config.yaml
n_layer: 14
d_model: 128
n_experts: 64
experts_per_token: 3
d_expert: 32
d_shared_expert: 128
activation: "swiglu"
moe_layers: [1, 2, 3, 4, 5, 6, 7, 8, 9, 10, 11, 12, 13]
router_score: "softmax"
normalize_top_k: true
routed_scale: 1.0
balance_loss: 0.000586
balance_bias: true
router_z_loss: 0.0001
init_std_router: 0.0366
lr_router: 0.00263
vocab_size: 8192
norm: "rmsnorm"
norm_eps: 1e-06
tie_embeddings: "early"
optimizer: "adamw"
lr: 0.00451
beta1: 0.95
beta2: 0.98
batch_tokens: 131072
seq_len: 256
train_tokens: 671000000
steps: 5120
dataset: "wikipedia_en"
Below are experts of layer 3 (counted from 0) of a mixture-of-experts language model. Rows are named router (the router's row for the expert), gate (a neuron's input weights, with its number), up (a neuron's input weights, with its number) and show model dimensions 0-127. Each number is 128 + 32 x the weight over its row's rms, rounded and kept within 0 to 255. Numbers have three digits each.
After each expert's rows: a language model's description of what the expert responds to; "comes after" lists some tokens at least twice as common just before its tokens as in all text. This comes from a sample of Wikipedia text that the model never trained on. Tokens count by the router's weight.

# expert 32
router:129125191104141156157181146115196111134132169123098153135124143165123085135114206127164121140173123145128148119150164162094141111128141084129144142117121181134109092170127093171091079117124154076141152135059143158141105141190054156146133046162156076129099108132103153082203155104103137124083132075156088099143131135118089075148127123130155199137131206125174115138084123116088124123174
gate0:127106108106167154194105155134124130139161062072158107091190132106126126105165138158129065126154154110116088163141182154139115122108163110110133121090192140113164102108133088165102115093108150163120174096122128102155137145150114132119112060118189094075151148129101072097083167097119072138101120097115119116142072074110105080165156116105170159107098182062083063138142130140138135209091
up0:170117132169128172100118143119119127091141066099183070151183161171117120131116147142165078101117183124118111159100160151160105130130138126084114119105199116156103110165104052126139141077146102127060109123117060092199148122144092119131101089147081137105134132125109139092201118096164092132140141133102139120083150081067052150102160112099159139070085115106173138138133110150109135131050
gate1:139191126135087080152140129090123173151158179172121167104116147166104134208146099047170083091064132139084124146094167131132088134157144101114132139097140146141129197143153091113091085130114180143127122094109128078052080122204098103168144146093140098156165117128095145119169107128074123137092178033129097140140142130145130115102139132110171113130096106059170113125127136120100106137148
up1:100164182096093175115178141170151161147101114120103056088112142164130156102169130144108111136154172119120142164106105137022182090081137138091182158068087118119143139129134148099127113115091202145140131161115155132131091088152092123130121164156136160104099100130175100122146119139178054173112117109110090167143117016098152138125071127130109135067106116149142126138168128130114162134170
What it handles: Digits, nationalities, taxonomy
comes after: ",", ".", " L", " B", " D", " United"

# expert 7
router:117162142132148188154114148106179137099133155192133102099122139111145142148130226125181079156175105131110141117155169190098160110101134099128108139107135203130153043142153113165093113139064131137094184180094120122128115160143109146160109110131141097079090126154102115096182160096119124101117143053166087084153144118114072092119105105128150116113117204113179102128119138079092074114153
gate0:131152120154162095120097143098086115130134140180108164107149073110162134119063122180189134108146130175112144108105137137121086112126145127149108100063119144097118110080115089137102128110109163153159164098107129096128068118197094221129119105164151128126178127179145125147098143128080089108157178098109125170140141080093120175184157115132155155150136148064162067050151107058122120169182
up0:111131127117185077062138094175105138083103170207125184159130109146123123121095125118143079097099130101067082146126142144145126115190149119174125110115179147114092166101143060137103151173139192129140169126149058141126122065152118156164112098177122177108097137133137142121128132111124147144166145135094127188078146069093099139132185144145169124142129132106184110101090103041134096110081
gate1:153195145143067097092128117093176123131160203120133126121139094105118122137125121134126102151113112191135085140070152124140186128154132119145135101093121142116107070107176109062054130139180165098123099102118162101114100120122098141138116110127157072163158064145111150117110150178112163085146114110129153102094086119064122174163119088121158119183071109085140181140082202089119078081164
up1:097065134139142168160077114137163133086083073146130112151150130115174158084186210157159162135131120062123148163181135170143123099126115135137143084176139139117101128119120159187114092135098089116165114143130108142133156094107152126097167143113143155173134123120153077168100110126160104083110127110100141168124150147147121146144089034126040146098121062126128191151107104173094208162143
What it handles: Direction and physical nouns
comes after: " ", " the", " to", " of", " d", " a"

# expert 30
router:132167160102169165124139140147157154126152140167111109134155161117146158134102196142153100147137140130150173088157194163082141140135151070126129106090181190088151081162198078147055066127107130147086159116096126162149102169147094140158126133143140104096127144139098140095228118086162153094111171072140102090174129102093118074094114095188127122096152134089171121102141128104122095158164
gate0:133140091170109151121060154125146131176159132158121106121171132108121147175115191148179142118177125155167119088144174108110148120132168133167114119113178143104122148130174099135125134107108116148164138125039144130130091125153114135166089110085104117085129108115134077082150130041110082104157149097160117158152162094168117126159156075158126164173150214061070076115081196105135126179121
up0:172091125179096071072125096163127141146131113139165127197114117137109176119121165134146106145137148148119057162077110132179178124146128096183125162099186155099121138096141068114132143154130092171122107159077087080125112096143116153145126141150125143088156071093089093125154076110157130135190120132086083156146127077145108135152162064141151137080140112134108082155099102101152131208042
gate1:133163126139066095098138155113113129059151120135156158095100073174154109145126158116175088099136122105141022122117142149152094166156131145114163087109132105162158153164138110123073108119166119155134081126124115162100143204131097170085128106059172097190064109124129083097175136113154124109158145117121158122094089146106148107172108148134222102162104165099112113166112138055139104097113
up1:110129128146169132071106139195123153105050103110161074114150125118115144110048137176155135154150124119096130157155157093122134127120154101110156078172146121081155108125132073108118106145110108127216120113172098101126130117133071144122173130091152104182086172165086132167140072148181085163137067190127150111140099138112105114113095018126146134138126119132128183143132099086090162163141
What it handles: Year digits, taxonomic name starts
comes after: " ", "0", "-", " (", " the", ":"

# expert 51
router:130121169129134169149138194131139140124153110154088159166101097159144137151129171063209143107089142106139127092184136141086097150090134106130149103083168172122144093192144129150057083150126141117126150118138126149099114129140073147151095145097137133103087147183061129081180151095120124079059149094211114101194141113117138099104113158133147098121132144123172073117153163113051103154167
gate0:100116094163137111090154137105147138089161186123121177178149092104107163135081152127091133059157117089152129099164171121126106144112185134129150054095154073119115149119066134073119119077109175218121154137103185171154104226165130199169119103121076139120138100109140102095124113100104079133127147109120133132091080116133092134139137079122162144155106123097081095160123112112145133189132
up0:192132141149111090124159105121142086116112103124184116113068169163157140110125128158138077140119092143076152143112111162073180103160095099145159224109135166123109211143102122100158152144151156112109133124075049107152142151146081092133133129079077162125143072172136129122188129107193129113120060082090119137147122058162141125154151086142123144091154154173131134186095119098127108130127
gate1:142145129161050117163171122166150119139157151114086122110102053149141157191176158107168083088113139137126111101144117132129075120187128112094136067178121087115121151166156087081146133155081097095117111133100153147054079079177092142187082088141123110109110119143155117128144169177146133064152110156146194127061120118112133105150107138132160099124129173059162102136144176115091092143136
up1:102085134117203154100135140112103139127078130153170154143137138160090111064058130161142146142095158150118116190135124159131172103105092155175136135083114185122183079109138131113080108133124152158145116149104103092141108116058142080136173130112124163125146150150135080166078074065126080179191103130159091165120147152092087152158126099141087156098137076164046168097110115143152178131130
What it handles: Event and date nouns
comes after: " the", "2", "3", "5", "4", "6"

# expert 38
router:084097144129153157120137138125147132051159148178083132127133146143127116145082184147185137163110124172138121106177139171104104124104117090099137061130181160072114068160136140168053083072074123095117191171128117117102105106130062185151070069109164137136123161145122122106105125079099128125065115129164117082148152136119088113115097121132173153113140180102179139132124125099088099129187
gate0:163163134074154183176116107138174146118116122124133158174095124126094185111066137160151119065135132121135134143140181130174110108096140123043113130151087145129160080149122137116104142082091115155097161119073107092141133175144137181116081033160141090079132118198148141101103135067140094090134165090138141141101106127106101094141106075109149192117087158093129099124103120065139157185128
up0:160131142110065145190117145146156182142137144136136106105086153139109215143096143131154075110143135079098123117112100116163139141129168110070098192127055139109164191194107120142196141116156085168131118123062110097194152153119121171095102121183163110150137065118121159123120133053157128098106096143117183163085118155139116096081153107124133143087125107122193139133115113092152157128092
gate1:099172128086090144106126113168140141128174128133092145116087110163100168138166096098197110126147099147083092178147179169151120137143124128141142092137152149109157056146136130164089121210101086075196110168115156145131144094114085128182108063101143097142153042100132143143171184179120138077139175158143132100098133140125152061144122137128160123140087180083114111130131208129129098121124
up1:131085140194139117124126097120144094041094073153165158149067109191192139098138114142152155116115130132096109164159142120132147143113138130161160072129119168135171067112191124116119137129080087085157084182120158127128148118095131117093141111103081131192151069158084072107126139163163104138137032156114123123106180142123172169147109127177117077057130133141121125142108142117161175150136
What it handles: In and and
comes after: " |", ",", " L", ";", "ing", "ed"

# expert 29
router:062163159099222184187193177096168107129132130122095145117107124128156092133132186145179148106135138130109153137175175142104134132086153098092133101120136135137140111158160140164067075087071162064115183116093119171121112173127071132138129122125163083129104134150111135111146177119125134121090140057183096127129153153075089104111096090151140131122134158116163156130099153135085089117206
gate0:080119189156149120145106162095116132067176145111084188119139137116142107123131155127151120107163123122155125126182138122107154159136126107106159116074157175129164121079182141173136079092079210141176147138097153154115151128150092221168079107082147115095164144126103121110095184107096107100144168067169133152133142062140153166124118112133157137094110180086125096155130117079096087131202
up0:187151098104074144088115143117170154129103126161175123164130117157100107155043112090170138113075130143174139120112153144168102104156150096127109095111153137104108153183134123042125133121139076158104127157107064122177092109145114062151127163117115122123075117134159119107151047074193102099120152142084125119158126140103154073100112135119166161108135106130130093188153143125136167160025
gate1:154215083167103113146143205114128127162150155179089174157087076122118159140075191127160113124053126118211095176091160110158124156140144111175158116105173123113176094082117130113139155144071104148145116120163171116094102113143115138142107130098141168163151121113110142091098128120142174111122238141117162174102082111151109089135133166090112125132094144141124144131090138094108074130159
up1:097096183129141090137104111128136111140123088121186116132114106145127155181168126156141150142119141134094184134115110138119084084147151135131171157162138147110188128046125127113060135153128105143153086171106115177195174180117153066125117052202117176117132079191129114116091110121156105100128107144111089108183210170102120132130111074154164154126130169133114120102114177085112184161114
What it handles: Country and place names
comes after: " |", "9", ",", " in", " of", ":"

# expert 49
router:097137176140152136152132187068164116129164111142110140125155112168110086148096155152169117115140118096138142120157183168133098135154146082131112093105135180103136102197147121149110053097106140038117163132131088151090106104173044127169112030135159101064146177118109090140156178117086096066082129122182110121156109153134087093080113141142178145118141141133131119115139136145116122102177
gate0:130136172117178128116118099075134145126172091143104117108164111128155156104086146167169163117199121161150117158199156149140139149146127121162164092044189189144150116144129075115110097115061161090090185150123131171138100157142058108168147063100128131111100134127118141183119159134109107087141157037100126141123128059146094052121110089119129159162110134130116146123086123135133137183125
up0:164129142130083173121114124156118161142130120137156084123081117145139173126120121094139114128117168115130155134097135108126112097128131105194169176098135156127070133136106059096145147107110176185000183120156084201185106144127115113143153199045102148158104088143095162144166116092152100132120104098090156137145115088171105114125118068162138108101111117173163103139130124139118138167066
gate1:146151087100117115083177115126120150152158142118094153155098078134062141129143120095186063121130121131183124166090113118140124152117156102103125109119084150127085120159152135133145099153085071100126055150121105157093079094151051192191101152077167075173109058087126173072140128132120144099172137146172128190056116141140122094126103132149178143137127139129079140142100111111086099086140
up1:081110141174127121116124078089166117132136052151175102131043127164084119167116123116165189150121163129165092180168150153088118143141093166116122120123135099154115164121143134073089084136095140119092110206065146105137058122142069087189146183134140136084140138114118089160119099158169065133130080128108105141128142118139134185120106089162144088041131131099123107123131127121115171161154
What it handles: Word-initial syllable pieces
comes after: "2", "1", " B", "B", " b", " G"

# expert 35
router:089163152105166204141118123091176179090164135123090144160151161145200067140130168099164136162142102091114117108144157127114109105114133099097149106125132133113113087129155144151125082075063121138135183178096102136124131153180079156145113104119089131117141135196090086085174143078095158102087099086171127072141096112115184107094110110199138142099103134110147109099067139084085072093141
gate0:149153109155180090102095156146145198107171082127102173107126105117189127173102197141134162150105139151165124045168115146134106087144090126122104142108128140104145131105159138164118114069131153079163113152091164170112102133215124111124052075079071141114087153159133116167119106096152083113123182103190127207099151147116125128091072096148099125131095130141139170145113152132120160160142
up0:153225150193125088009113130141149111122086086144139125128128097090135172137130131132114046180108126105103152157105124131148138109151153143193138147127157124109130234088107084151136134156139116102133093154090149162153141163135126103123101096123143134081091116145093115110119078108147147142126125178121103173163146082136117101122134099124110128126066196110153104171085120087130101116054
gate1:156107124141148146099150157077129151165136108136121125165100076129095177152093134124215116128136137096114101124123077113176145105111174127136177098111115172140104074161137138149138132110140135133150089195100199120160043114167078130133134131063155081146167128168112098161158104135159083090120203143126076122157148116117122088148088152126138151180096131150052098152150172188141058134128
up1:178129159203161176117116110131119117109093070146135106226174102144135099108147140171150155166139121140110117183165118158109139084129132115122157147142050094089158063113201144131094098157142133136104120135119157115092095075106158175149163154175117129128124092181106107130136101176154165112129103155087106067169180158140183127072105072177126135104145136117077131132126128098128194113124
What it handles: Spaces before numbers, prepositions
comes after: " |", ";", ":", " on", " /", " –"

# expert 17
router:072142173101106156151158160112171128110190175112131136095149122149119135154069198158153147130129131154152174075157180138097135110096169063077106131087105175092174080114154130143121081131083152118096191138123115133132086178158105132125138078143139091112088168151128134115182178069140106096072164071169128125139110152073100084138101079115140172131127148122173101149130116151084109118187
gate0:100184135130132082075090163125102158134168066073138156115173102126118124114127135138108158167161106125173124080170177131125138124095118119084142125077171158151126118112107091107135112095130192176119188117096118110123127164193130138091095135105101111083188106126153143168179159072154040150128136106136155149133094024107120141132148088102077096131116106144150086139130083155107130182186
up0:103107085124101211157143139114155149085125120142132092182153170111165157115131093089177103098095168128099102129109147108096167068140152133134151122130150132107069127093096120096100130163140157134012164155096152132151152086128124073114106098106108171113107122144162217104087137097163127076083149120135155109131166051166108173114175167098140149131159172163113117128126151172165156146084
gate1:132189135155090102164116180113120119183196098119142118120157144128121100166118215140173078113107118115127060139096114177151110098095160128120092106093124170208151110174167121116130150146113106154133100090103150108079101107165117221150132101131142073154114086126129120129130157165147104123163164216137123154045099117143109134129112131111118158171114131110122115211113104135112129060120
up1:109101170145134178097102082113159126142117083182159074151114101096173157104107091128167173159133155086088130182127127121122140109108121154103142117156104146149094110093177158073077073130114132137155138170131169119136125156111113112163125156138127148146120111130142018162161065139133056142155120146055146132119120144120065129121153051148074117103081114154105184077149155137135124168061
What it handles: Given names, table digits
comes after: " ", " N", " D", " B", " W", " San"

# expert 28
router:104117183128137170151119157157202119105152118127131142109162126104123112122140161143143146100154115109119129103191182159117141122085152091107112120062136182090179100146127144155115057090103108102142180116079096141106030116149098156104092091169105099120099173152124139103192132115119122071117166067153113135176186124068101088100108140139133126112121151088139077120139091122055094147196
gate0:131112155151139131152108174119122119154139151160088165162146102080102152144097121142127109078144148123134143073141167119167121089097164132094116084079138111144157157125155132113080137092118166127157191123104169099094119143202072150099119127132122125073110090123120114161115112066119119108177137000146150180055151081083156153135121152168081204154143130097094085078128120126121139115180
up0:154109136127085129125155196134145125146135135181149134162159101123089182081068090159096067104108128096105174153122138113171083069132125115098133170125134143091149170144092153060101126163147172174144175141152083109155134121146072126108138199154139136084090091098116108145124082099158153073175114109081132171128152092104151172053098123151193154137155136089139114201163142135117155163140
gate1:170186170091087099100130070109121174152128119151096169135168105100085148112138162099172136130106127153113108154104137133169110132134115121082134141161157123130174126132174168111105110130091161127143101153095134098088094101144113149211110061108131131125180145139136145094115162155073108156164161093114174201129128123110120100139177098132151139135115144070135124074129108127132000064127
up1:161070134146139134139177140138171120141071120157120078143120083132148180148125131119110149173141084108157160171057119155131178063125121105115191110137134183133140152182186114097086120139086140148118090185133118142149127125142100132134132108162126153114164099191123064173159122149110087150189106112169088125161122173113150175171050124163121153152135101101105113139138113116150175217187
What it handles: Relatives, quotes, realm
comes after: " the", ",", " New", " The", " of", " and"

# expert 44
router:141139139100152107115125173133164149098116147138069132129154159164140131130122176173168111120117101146136158121149171155124149120109121068142137089079155183118147121147176102152115088120110175053123152162147140118129077164188079139146117053129138076108126136160108139100144184082156129137091159112183106158122145103092163048132065100163123175135095151072119088156142114080034075151151
gate0:135166137160200152094096079102108098116112126129101132151114121172101048141074163152187106105159123187096117161149125128089173136125166125141072139041157145122144111105124126103062104065140165117143154141069119117123101127139085084094096102137101157113139039126098122095089133086121074164142128124125133148126121065083136119141122106146117153106109207130085139087120133081114099194145
up0:169170149157159140083105083128123121171131119134102130152097037158089123138099145170150075115139091126087107167087060080130165079149143140164096200072111115161125149109133102099085135124088178112131139117080138113206097132152152063076116117110161199152124091158086142103110134090112129149159115120129124199140115084090106120125132111087108118145129188170106144118097148103096089181100
gate1:168178073089118101101168125125159129186147162137122131186129068128153123167137170145088071095103141135141083147097108133122149068131127116132137090108131124069183161164120111093131135170137134148131118134136170119111051039115117138099130155121170103134192090141090119180185118146140165092157162154128122148112099107100155077200151096109112143197100116104135132145164134087093055090164
up1:085060164149122107136102104148156163128080114137155118089114100112113162095133165127112173085114165142099217183159144149117168125108124152153126125133127167209147122142148093162146139112159154146143127213152160142088142120132096163121170060170082134126104091192091104138081070126168106178171065113153099101104161136144162180181147141143071102092113130135119120121121125160133192157117
What it handles: Of after part
comes after: " of", " in", "9", " part", " at", " one"

# expert 62
router:045133177145139154175144136131138147104141125135105134141144114130165095128094164131162119191143120141131194139182171132077188155097144095077146063042100145086131088129168153175134098101092121151106199151089144165118121133138102118148099088139109098116121146137097104103140177084121159108131141086190094102144123086109138080116112108177138173156116144062153091159171136098073065129148
gate0:098113109148170145140090120165108164107135137129149179146121103118102212112107157130177128108133153184141152132108190121167097060104155127112185120117099141152134114101132112165144094070111133142129183173030145131162115158128110189113107147059079102128122099144141095144123126123055077123167166098128164171123179116146151076153082062145136158127120163092136073117096162092118177156124
up0:186125165148126060061179151171113160121112137199144092126121137127147134103104141092153084084110134099083089127128117139097141119121182098136138198154132124118174176171115106057075145150083133103091108139120134112120130138147118050158108082120134131153114162154087166099140110127134124109095064138080121176092120056121058197095123154119178125129150132169137168132100098168096137178110
gate1:140128114120147129138140159148173146151150161123158131130128046148159133104170095107106098054060109104126169079106163126186115128129159123104106128122140120168158158117169123122111136144080096137109072206061122142125118057198112135137147119107164102082118100165099094169143119099110138051145133151130058154046158165142195098115117157158130109082107178121120126144148124083106136182132
up1:145063134143173106112117097091105119125078096145180107088143106186068118076114151172127133203140110148112124124154133117085144115113147134185126138119130159078160137148100086092138112151131138117145144156133157085138097114127075158128180134196122137119161125162112101141170136113100057181147076188113132130141211153101118128130073070087152084055097117137060157189117102107153114147127
What it handles: Phrase-opening words, table digits
comes after: " ", " (", ".", " \"", " on", ".\n\n"

# expert 21
router:143163120067156169103125170098145139119159120181092133107173102115164108141123152112192135144151136120128136098178166135104136137110162084121177126114117123084112061138158111162069091098129131098115168128150105146152133153186076150134062140115163124053115190132081112087173187120139082097085135060182086116154180137082127093071125093153151132083141152079129067128111164120109091145134
gate0:120136115213192132108074124117105138139154113157121153154125132123164140146144120111159140131122080172157145102187154126056131082125183129128153050074130119074169116127164104103144113083134184131103120127114163149127095124153065167165062139044061148105130133172112140124121115094096101112096113056160132130122109110095114142145101152146163112173079112126092133104079180111137148204144
up0:142162141172150164063163109147156135067137084148091149109109097180163179104084103057087119131114114056115116133160120093099143130141175128185139152120118142131148122134153101073124138148109171130131163172141121135134139106146121091139132124061127093105093113127121138138129117132190112115113041119124141238137092106094101100123149116149198153140100094166123087153178174156097171197100
gate1:130165139162115074129122128073136198145154177134111122085153102165124142123134186145146044142109123092155163130155172159144082166149112115142131104148106168151115107182152146126127108177084101119164099133136140146131115081178054148181154115057159091132169109120131140139187121139146165139163178152140102068071120148132167115142154148128175167115032134135138109093156167136144085061126
up1:112028151090120134164115094156154089099119091144196109127089106142154181126109130183126142118159145149086147070144147141133100042127130130135127102187120135137159099099083171112114108092076106124102128149096153107085102042107133133107149133176118126113099131151182099129082083120113068125149126153077126111154126116092115089094098076154122119091132122140087179157105070177093161198123
What it handles: Final digits and units
comes after: "8", "9", "7", "6", "4", "5"

# expert 23
router:132116188101161199156107139092154125135140115116139185141123118136128072124145183124131128127137142143183108069152198153091146128088141114056162109085129142125103116140164069158111080094045101116141181101135135168145135175161061114143077121156159107090140143133118096128160161101097101137074128112202108118157096129089088116104088105150133125099109170073177133139095110135074058126158
gate0:119138140138189136150132153138121108187160114099127173191139140090129164167104135124148106147127190151097119113150146096083106111113197097064145138095122124140136158116177118104151127117102100148089144084054124147121180144121121129145043122155072138115143097098126113121149180055051081116130207124118149111157089037078084116126121134114152121185109131094157137127118115175126083151160
up0:152128203181144143138165120156135095150159096085150151196124138093148162173115169117146089150118195138155081104113105115090124092083178122100121169159101122113156135116121155092132147219141151133060143071168060137197137134105153082123125150148099162094070095125120132091124130109138096115101141144082173135168080066136065076119133121105152084147135117133102097139169117173103092134122
gate1:115122082112100110160131129141116139073110139112172178099069116123124105148162181116165097118115101152137116137113181138140131186133113095134155120122187142139121127139149137170115083119188110079160143115127116092134115068154075148086123115100149076106154026108149128114196183157207108099149181185109156124147137100151137077152138149125170175117070199131122119106090182102112097078112
up1:110140157189115084118110143166136132167089098169151057129161127181114190117114078149095098112132154119101119102153106093074152055132154149121138125118065135113251107144163117094131113139142162155135129155090122161135107097147114134115139124135090168124122206177114096160121091121109043122138140110160128099182166161111106142146109115121100042127128067117128130131169103138133170146176
What it handles: Conjunctions, Slavic/Nordic suffixes
comes after: ",", "9", "h", "k", "w", "j"

# expert 19
router:072162180126144113184164211112178160128151113097089102144173145124168084161149152140169108104134122114146185083159188196097166141081120065134131088072144167135115112153141104169075088128124163134130158106106104151121133110184088112145047098143142110078137143126115118089153172075136113118078156098171121118140125139106103100125064151112126167168144131133127131102135140134073115194166
gate0:117121198153149147088126117123108115113152092159149107124183092159180155197064164159129192092128172103157133130151184195108127146150138147103120096072120149104123131081179154137161123112164131143097212153081154085142116135137106183106107070135089133079119101205126097123141197076142077127133127097077136128110113074114093122111128112098130113136088144141142080077123165106115114171118
up0:186123113157135167119128100095154147150109133089103125076135119140151126165118148051150083161158161129134089142083101125108163116122178093206162164139161145118152147104122178066080137113102203134070100139112109091166138181136101083125140199106116110192103113112106156124158058100135147116110164080078131164127153104113201074109130093152161080088103127097155092096116090135123135107102
gate1:132133131113110119151112097127135161163119168105126160162132133121103144150136170129127101127146126087173140079118139097186101127197125110133160117121150142153183147131140121141123124116138083138192086122084120121102116118178079132172116119070101015130152101139148116153165199087094088126087205156099096123115052123126124060091088130129158110148105163143187154208116095106155068138171
up1:092112168164184146111122109143172107108109106177173121118123159143170090072113128123138139129130122102137110161163081144135101148093126169104151101088104110131120091166149086108114142140106086188161113166137163154146130111112192149120135143141150202150101147189056093137137058157161153160149113077121168113209169157110157154159144145079068100112042048125121144091113131126130153131077
What it handles: Digits inside years
comes after: "1", "2", "0", "9", " K", " V"

# expert 59
router:095127186083133169144119146143161138093100163151127114152154122129202096130096135129153138103167126160116143096132166156113102119109128065094075112150168114135142083153115124153125073036094144132064180140114100157135123134177083125155091079147138100085131151130064147108177116068122112082086180083148101126197161117089115104117120133181184186111169144107188113109132173112084135148140
gate0:136159109175210144110062172145152140099089153138105108163124121090148116145076134127177062132157141165101150145147148166145104113119179130095072097114158177134140171129115128129132082159067113151147200164065125142131137150170117194122112040073059135127129131122096119160108140111118100078143183090154109154126157074101101147132128123084132149124155171135084076147084106116122118168161
up0:196152143162104132101087165177166105108067194140122127216146097109158110122119118091142077119102128149146129152109134158162120120128184145165087124149133162148098178139101083092188102163117061168111173142110124078179163092098130148137151108052084123162105138105092115131164072102141141134148148096128175171124137109098126139109149179150109161071150172173148133175093110134118188091107
gate1:117220117160089167131115168084110094136147118213107156100153098198102151159132154105121154107118106093106079164175126166131066162151096124120110046052112168144101132112153094114126070148136140128104087136114074145152093101185115191170124117057119144122150163147164145155155120139130124058147175087144106086074140150127112157092144163155104102154120118125150162112147150143110116104131
up1:141073186173117171150139101134159121166128128121137118111091063125135159093139142178149132130124165147099141204149130157126117080147139128086140181144178169074125101093133136153063091168132079179193134150066104188112122123150139129103107132161109122143103126162131088131102094097155102089139118132113041119188185140133117157137067088062084126096131161087096088103107126097099116095165
What it handles: Number digits, or/be
comes after: ".", ",", " Al", "E", "ar", " E"

# expert 20
router:144139140144122125153108141065139117074103114173079104103111103141162078164142146088148168168160117105142152110125155149091145164102144082135150101077122149163089079153140109140085089088136141138101175114085096169128123164205090114165074102141114120133105159149075151112174174048134071125110146076196072122189136092109110124128119145128116167094137169082165100106135103143056084124169
gate0:123150133152162127158065139115138119167137138108095123116135106129114183136074129148155181066160142117161134129111167133128105163102124127145017126076147141137100151106163162136140129044112105090106133141072156153135123113195142166163113100079074171152078146125156116124057131090137105063135144108107149148121149065152164101093090050147090132103146150129173118146124066131082096160163
up0:137086165156130139118112116166139099137157168138134139127168113159175165137062126050145112105133177150132124099105106110142178147088183097147107161155144139125157162130081142114174155134094090120129146151101054155178107093092145109099129091072137171111034117134128141166140124093121143072147150091080179168178089113190103103133108126104154105121109141195166102163157137149074119185183
gate1:140160096177102094127100173118126141154140141154152183082127111151092151225151101124156122093097144136162124198080130156155091114173126125080132106132134132153152124154149187120116123111133134119094144111026114078114100080169112128138116108067106096113172124102127114125190099103128139092168156096129151160098188171152147112120159057089132126204138144160073119124154147073096071120134
up1:103141076156123138133093098105122123158120111188106113108090099172073136130130104174114131082077158112147071173119102101083093013135093128138143139136079167163158062096129178105124116180160158136123129150139081118123096115133095149161121145180092124112162162186205124140164121110146124127151114123111052168165170137168118144115147098109143083146146140080086134069153190131127120155154
What it handles: Word-final suffixes, digits
comes after: "1", "2", "et", "in", "ill", "c"

# expert 6
router:099182163158142139150114168120118134074162137128076165129164122119138140197123187158211123082122095139152149099162166144100175149129137103116109061033169160080121100192122104157093099066120134135070157110119127136110145131150090165167104105131135125110149163125080128121181184073133099113081167084180086100162126113114134123123108108142147150125146137118173141142126133126050075129151
gate0:131102112116180137167082148141117134137155129134084131124092149153134146134084215190131121094132094137141110159180137123128131137151173125174124111145131163121144129115099115126122122057093152100139116126059179128123083135180094162145111060090142126096126066113138112106134153060165041092062189072141170174140147080121136109142055107099120167100143155092150166100153107088168133166123
up0:168043134141132097121124117148140128120059150122114074138101129145176128110082176167096111118083056139164121171129128089156138148145174136140142159136153137098138193141110150060175152074113140122050139153114069163161077080116130132121163099151160150134126076094132158126136140111165084106176097118162106152132123075155159106077115102127143137105136163172218112149146087164149132125063
gate1:140154094143120137137160104126120153182175134132066117113125061169106127171142161146161095068095098164117109111120099160143095062177129100162084143173171150117202121171129065102091127143121106060092114137108142194123096097181108138154149159197138084164105132128111132137192172139103187101127134100092159137083084120125150111132138127165161099142109180169149132147122159086091086182132
up1:065091132141095134180134149178168110126134143146168103121100096142110146115086110128097143161117186087168195125145136114138126140169099118120154130128116133140065101135090190091114112162107194196164128139121075114162159124126124148147150080082101164148145158136135067138116087112102068130127075148218150134150116153151122133125139075124169120093096056070044136151150143085119181127108
What it handles: Articles after prepositions
comes after: " of", " in", ",", " to", " is", " on"